Weights of a small mixture-of-experts language model, trained from scratch on English Wikipedia.
Experts: 160 SwiGLU neurons an expert, 1 pick a token.
Training: a variant of Adam for the experts, 431M tokens, 6888 steps.
Below are experts of layer 5 (counted from 0) of a mixture-of-experts language model. Rows are named router (the router's row for the expert), gate (a neuron's input weights, with its number), up (a neuron's input weights, with its number) and show model dimensions 128-191. Each number is 128 + 32 x the weight over its row's rms, rounded and kept within 0 to 255. Numbers have three digits each.
After each expert's rows: "gets" lists some tokens that make up at least twice as much of what it gets as of all text. This comes from a sample of Wikipedia text that the model never trained on. Tokens count by the router's weight.

# expert 6
router:133161085155137138098104140062089126106138091118137104067189112113101168190132158144196089051114154129058193167107152119091158161156139168105081095143089146153105170090142125160099077095145145
gate5:134131122127140118157099101150108181091114134126109130100122117147141161135202094107120150166146150167144113139090128131165117165122142167152122148160108069123089172186150159093106102143127152
up5:119169152154126101096177135127179117163114122065185147101086182124142135123077140177136113141138182089106134127089150161135123099145153098086137114073120199166093106108081124126180163149138086
gate6:201062176145101084114131079142082152119048136094157157174135159121080144129188088084137133193101082166134132173148145202120089105142158150107132144083123137151140107182142102117107143129087117
up6:126155155133189130108183065105060147107108117136118119118189140107081141088159100095151079182080179136093156170106141077140111130144145167123109135116134140181129103155148171103140132083152152
gate7:119143117151103161144164128086077183091057150118186115105188127139144145123102119069148142116193081105129135108171161173060078118148115119118130147138120103140139175128115095167060163170090053
up7:146137078091095172109094113201141173170135130100099149119140119153153158168218107091112155123182147140088142081210115106181085167130200138150119115141124155115112139110172163161114132113099115
gate8:112137147123166131108204093151128118108131146091153118181130080141193087087137142100183121152133154082095089159091104107137099080041098140116128135137131136156192110158112124188129068067151156
up8:136117084100134135078130167076089137137131130144101076109107109183194154125140128192149140134167190093080137152140138121100059131135090109121110124179108151142059119051128108180122133127135087
gate9:088166089166184087119121099092075093148115124087126151103067119155126159120161134145112158113133114110180138122106179179116159148145076149106102134190135135079137102159109158161118102072176110
up9:164119112052183121123077116162124143123125099156125115161113099092159104060144150171166144095148137126176129168135082124107146134153087156078128123165123168087133101157157178176181125121118145
gate10:107109156121110151147074206226131166188132146155131140103128102088104128104103140141139121086068131110079114158112089092123159171123159134129130097156163129076133142112184141086125104078157107
up10:126174127138187144117177145094153113085126146047100106144140075192124120125126129149157139160156161095151129111122109094111127118107149146096154095098135103129114176123089087167099135146138154
gate11:089113142073108096148143162170050193113176154120085114132148161114153077124096133085101154180119135122166118127092126087070168113122140123085173182134199149158156140109169137134108149120161199
up11:134162144165130120120118110144146101175080119115130143138153118099145121105110115134080144092139143106068084123187133120135138155100135184104100147054083091141124103115162160164104101126122141
gets: " by", " with", " of", "ing", "ed", "–"

# expert 2
router:150191211146064161130097072110151132074147134078164171124067158094104111166141171119104094156161126138146145187130222150142148092126118104208180175138153110152133116126105104122150091154106127
gate5:134133091099131135125089155147086096159160134120138107091140164122058117109132198098178113060123084080131193149152138157107145114144148148183200124132081081067126213090103142132128168170081141
up5:134114069173098125116141100113161099118106124108155118102162117150085164150089082119093118092146175175149124062090146100138111152065135187143101156170074183111172090097133184092143127108128185
gate6:116099137141099068120137148103151134155130183144086079125131111190066103126142143121141086159081114121066092169123114159114105068150101146115181150187092059145174080149128146101168182117176121
up6:078061141134073181140158246133202119158136108124166137085098088123123085173128166129100216129076140090102154151136133026162112111092121059143085076137139177065147159119124131161187180115132094
gate7:120120162153126147167072108161098118149138175130152099092122120129113119142092129098108169108141196127175164087169069181129110078161176073161114164081080132151145122132112151105101094138075142
up7:150138165151115157105107169090128124124154132081109147189145072064189114134096131150124204135075135117106190117151125127180136164109114146157117113106109111127111143117160079156132098104130172
gate8:141137120161170105156085140177049127152149179104121099105162180104159112132115108077117132150117151107176101117084148116162159090111139093142158115142154088135155088094064150088201112132097141
up8:098114141113168130135138135124143139109156089122122076115156132187098107136124125110146116159136054088144171104063121147131145180139091131168075098139160163105119153071149171108168163124154092
gate9:152132156160142106133159134116138180087110182151125104112100129099088104142095142181124104159123155124163048103091072193115147067146096193063133071138113089117128119159130154052154112177122169
up9:136162087114132152089134164165158124128102112153136132069098183112107172134130138168104150121129114116080128117119081120159153147136057055167109170153093143094130071064088180112176124111176077
gate10:054159129105114144104128122119121151168142200155112161122081128112107079127186141066100171123169077107160064101124132080174105124058118114137105176162100117108147146158124110099128122116064147
up10:140141100118095142127145069151126176151012120143136162085084104139214192108117067099162159167101140154088145150112114170129164053117174169156088112192138080041115165145092118119090108128125134
gate11:137142121118131140103116141117096101127105190156105110191131183146089106090120145124127127129172159148142132127151139100131115184139095152143149177155165115106144111119139140145093152096109128
up11:123133091083117134100068177172112122171132099105142095109116171160102196144170135143128146094109166162068137119130158094142132110200106124153071157135195126130115118161130099117084166133153128
gets: "\n", "\n\n", " his", " He", " from", " for the"

# expert 5
router:134113143126118120107130110127155164127078111095123191140107116178225104108107129148125115137137101121103212119171145153139163167138108123148104175085134147192168164096144119152147125120135103
gate5:102103158113137144186072105101092158112130137121112110120049177166137111084191089081135166124215150139072106084118156119106136100110153102150161134140139069114169100070160109090119121092125175
up5:119106147106106138130172153120123132091126134066147188099072144147106127128160111075079111093147130097094189151186161100150132120120082135078186142154111083155110133123111104219140153109109149
gate6:085159108148082092124104134088101133164135143109116164138097137077098224102130195082098148149116147183125108127104076126130159133139124157092150146090096121118147109138101131095137120147138114
up6:138088088193109169148099100126152074130095116150140113172113168085143184154112161167152106150150164141172118160153103140099153172139138165106069120123148162143087172145101186160102084169105182
gate7:154148158094125180128132107116116147143176201118158163140166134135128143127116132090032122141094132116112150131148093100158098151131111167122177173188112138169113164078118166162151111122087184
up7:169103088135107129073173098085129165188104135119102150142100154086099117082135215081091093144106119124146138114146111170182099162134154177124201157148108137109170118110091118093098101171145115
gate8:082119109136071120129126084097125136160176143147099164092146118098150131144133140094139225139082121118156152119075117121114141133139101157117120131148129103095091093159203118137153152136085123
up8:118122108083135117113178149137157112136112119157113122147132147159140079082121095096151137091089165147140110130048132142121131096158121080117124143114125183103150172195181148102138053114145076
gate9:141153101135123151170136080138071163099132155090167117117161100154146157136123169110160149107185125062102133091120076078143055133137119106116186147103079109171099164074148159172168164092132134
up9:106132130168078180127110085145093114090098114174099109148151181099106090119150129181152137104094100174139163134113167143106113167134192148100118059152086140091101152185111108137159120118044111
gate10:146156142151110056149082077122136110110150156159086137106112142135132157178133217151129188178110134140091156138079136087192149150145120140096142145172115123095132175115046175134128141138122092
up10:147119148124096131040111112161105120145091134108103127139113118107092124177099158143126115136085127133161126114170130137071120083166132148077133132085088132155131162227129159146156164151136142
gate11:107120125134105124130133162132111166100125129106064071118095125149107119139083199072121130117188128110111144111075120159104158115040121160154136088220144120136161160136130092084153119102068147
up11:149102109169135133107094120180098155105080088148086089152189087054093173199128154128130160107239130159156142137069140109126191141127124134178080167098072147131138138127119147083130066090171092
gets: "1", "2", " to", "3", "5", "4"

# expert 15
router:184022104148134091129100131170158119143104095159076130115126135106101129161119118136124151148135088146170087072063104109159127025061117123121160121142130128094146104121148135162115192075122138
gate4:095136134148137034184094104098123188127104142154114154143091125135083100117152179155082154071142095183157151132137125159179116103095107109172118191121109110096118141145159061125060090165101152
up4:152095068135119100108141092142115186103122109111157082199104149164160129178136148138146069103172093152089105097132192118129101147126122127114161187191123083130100194145145116124127122154114101
gate5:146086105142071137115169129159166112102136140150134134115118073026074124164199188164120126093078130150116130120145124143164145069120163111152162110076163116088128135140166110152145077126163174
up5:109117150166171133100104080127116137032117149102098113149150101077112115116153112114141111169112074136106120109144104128100108078085106115145161179135187136138099143102163130204166113137135104
gate6:159085178152176130147070125133080175147099148127117093107160128111175124131212062175167127140161144102153119107124103106168131136073116121096176154165150085129153174138141123137123084180172106
up6:169125152131120108109125139092171172155107129101101105130092138153107165088156115132114127147157136127131148101104161053087132128191179096082142144107196123088055082070127158144095122116088139
gate7:111176112140061081116147125078118163217108160083083124164176187099123133144083188115139164096202168131181096112112094100126198110119141106084152153161167105072161138186131131134198124062127148
up7:181172155185085133132152150130077131131161136123190160128167144091086132153176077114123121096189164101129128099113163098162147121082132153169137057140148164138159099147162113136113142121157220
gate8:064138093181116048172182144172154145105167143121109045084089168126179161141116107065107086112101130133149158103158132133140123110157109157115118135192134195140112149102080063089155112116134145
up8:086118107076125186069163104148148137112142106124147177174122122183113135171134122160143154106090130104075100071105103112125153148088168132133148205116190067098141174100153178158090141137065101
gate9:150079141227077085122139121149167187119089141176177139152142105161170164162140168151037153104151187109137138192041108145182106134065110154194189162141122111135164102090139151155120075199114137
up9:123120046136148097063106100091146119166184121118113113202169172122124131141148083157127123125097092166112125113099124123104179149146140166158103120171068140116054114136151129103109112120160096
gate10:144228108123102075146142079128124115147185131185148152166153143061133103194117143048093091133134074115121154175085174140120103143118133167181172126156172095115075125141141104115148170104104166
up10:119134122150074103113108109139179096121129153186221115146052080107130138107129170107124147135115143116087166149143085121071145076134133108138127125084117135147140103114101126127102110169127119
gets: " ", "/", "-", ", ", " de", " ("

# expert 7
router:114114096110077127126185134172094125183127144158122093125192156121069117122132032110097195143087137125139046136067108133121180149148161089119076154141117135141147115112166167163137145160134050
gate28:155125135157094084154121155146095106141114173134144189187107120094118147089137089085130126129110148101164080060118219109146176102088170125132172106100189130121099137097176163076093110135093109
up28:139155165092067117127160132127154100083125128109146118177116040085084124114159132141147152151132086068116123135131164133102129133096105064159132142070150059156147169137142138132104123152145109
gate29:104063172135117185137128145087155129159146159119137158103153167120118163135163141079126173160083114142138102121119086099108180157124139103077149158155145096137170097080087087131146118071101132
up29:151136142102143123166193160107089155107093130213188114132109129170157156182139142108125107089142144128155048067179136141124087102173102069116131122134145165087186120177133112100145125152132098
gate30:112116119134129076112107128188089165164123151153096120121142119074143058169182138123166085061152075109132124117112110195063111118158132077125168162089128164065118148153121116137202163134117122
up30:076102130052147131155144195090125121114150151089118084188123114129106115071125063140138093164118165095128132079102150114123224082149123116133198093140134106126123149074132165122130151110119128
gate31:114040145181119117126089177126123137084126175168156173115077113132095159170122159157061143094138127110162138139144133129095136078152040104155082106158182104108061141069182155127087171122122154
up31:134111151101088192143085142075140143152085074132113116133164127119170130130094156118166155157118136151138157094115100181169106063177156092158111097155144101095102157155151092100108101071140162
gate32:105117134134169121120117098153088158114095163125138087189126115118125146110150157105129077144127127145145106166163095104121141113089102166094080153101093125163116154107128152115135221116107096
up32:097085096177127129151175119158124107112152127140101138135159170130129145098155050129079154124139071090135108083089147121090142088119075177106130163134127135146144106096149178070131167127090108
gate33:122124143139127070126123129179121144115161156128132091094129142106111165127084117056112103071172142094137109143097154154140153174126095106110116143108111086157094122142112137147155119095179113
up33:120110071133146107146123118134124064149134138100090091116156122119136187087155104124140137133119080125121173110122192095174095109158141101107065095114164088053070096122159128140150117133154055
gate34:173052139099153134105164121139114073080125127063142132087072136151136208134148164156126089139128141123068179135106092152129131096100137148172117163085067136136065096096160156142112137179161118
up34:122137124088172103136141191142102154059096135104144112111086143127144173136079158168122141127114178097152147166094200162138113099141114162129121122181133093186145065123126135105106092110103122
gets: "==", " |", "===", " ==", " |  |", "\n"

# expert 13
router:163143122075162070115173157164121122039094107139113123110136160136119117137145079182141077108171092094131097135143098122072130171122196130102118152127093175060149146109130144122139138116162099
gate24:119136143127173118124104130162132178153078109135132147124116162078170125175101138094101095152109125120140142054105067136124165168105097064151086185106078131127158110123139059129118138104148136
up24:115088128165101118139088112119161086100138138108119140137125127197152115130139136124170097092139151152139123154172145099107112121166171127071136138161087112138123129129120162143163137111108128
gate25:166085132129137104125132173132117104147200114163084142063154113097095092108104135165148090089113105103101192098162121108071103111093203128141204096095140133077104163044119105077118125082076087
up25:134164098118185137096107140121138093131120136128086166147108116155111091068154150128121102184095114167218162150131124089136093110110085089128115177128077128129187111128155150124155081133072084
gate26:175077139181116084184114160148076144124124132114173185143172123122172097104099111157130132120116129129138179114092139164128159156134126052171188138176117057152134155107121094093124104074114141
up26:111136124096175116134125143088107104156124133186156160134140106167133112129092138139143129132074121154149204096120121172149090118170158126120102131188045095127086153165106104096105127110102089
gate27:136114175147099070146132110087109131113153136141205147117139094119146096162108124145169175128166142137171143111173154164141148143174155141096096199144092128112155191156169142145184081191133149
up27:122121103161119158087091159188162155166105091114120133155175136099174120145157121158128095138213144175085165098112105112142127095109161113117151113096145105117108100125084125116098136078144128
gate28:112108074092139069217123163149104113166137123182110137162169136143112099077140203107152167142084116072165106164131064128156127132095109107153162151062093152108051167112194089111179110147153109
up28:172137122190083191087099059085093125123086125105169057123115098083178212116123104190151151144128139109154140166119190101147146090142104127124108097206153140148161091164121094138102136103133171
gate29:114148126082179117160164168072118125136093156121167085137111183135174134190160165137135101096098136083091131123083097153136069102134135128153136161132088119117132117118145098182117161147140067
up29:127157112110074074118165136149136131123147132125140090185104201134172101139167137108126085099098167089122083025137176194106114185124148118198076098146086142111137099138116125141128161135148086
gate30:169128158157106142104133090103136168098146166116093101138165098059175138207124162155115131186109154162189133115112098093147096126099076179143124099084057112131130162184083115109105143145160083
up30:125103153152166144128176117164116082143163142156158150147187076088173122122086130156163086104097166109100249069098146145130173183085111146162122142064173108178151138155125104131044180135166146
gets: ".", ").", "s.", "\".", "\"", "es."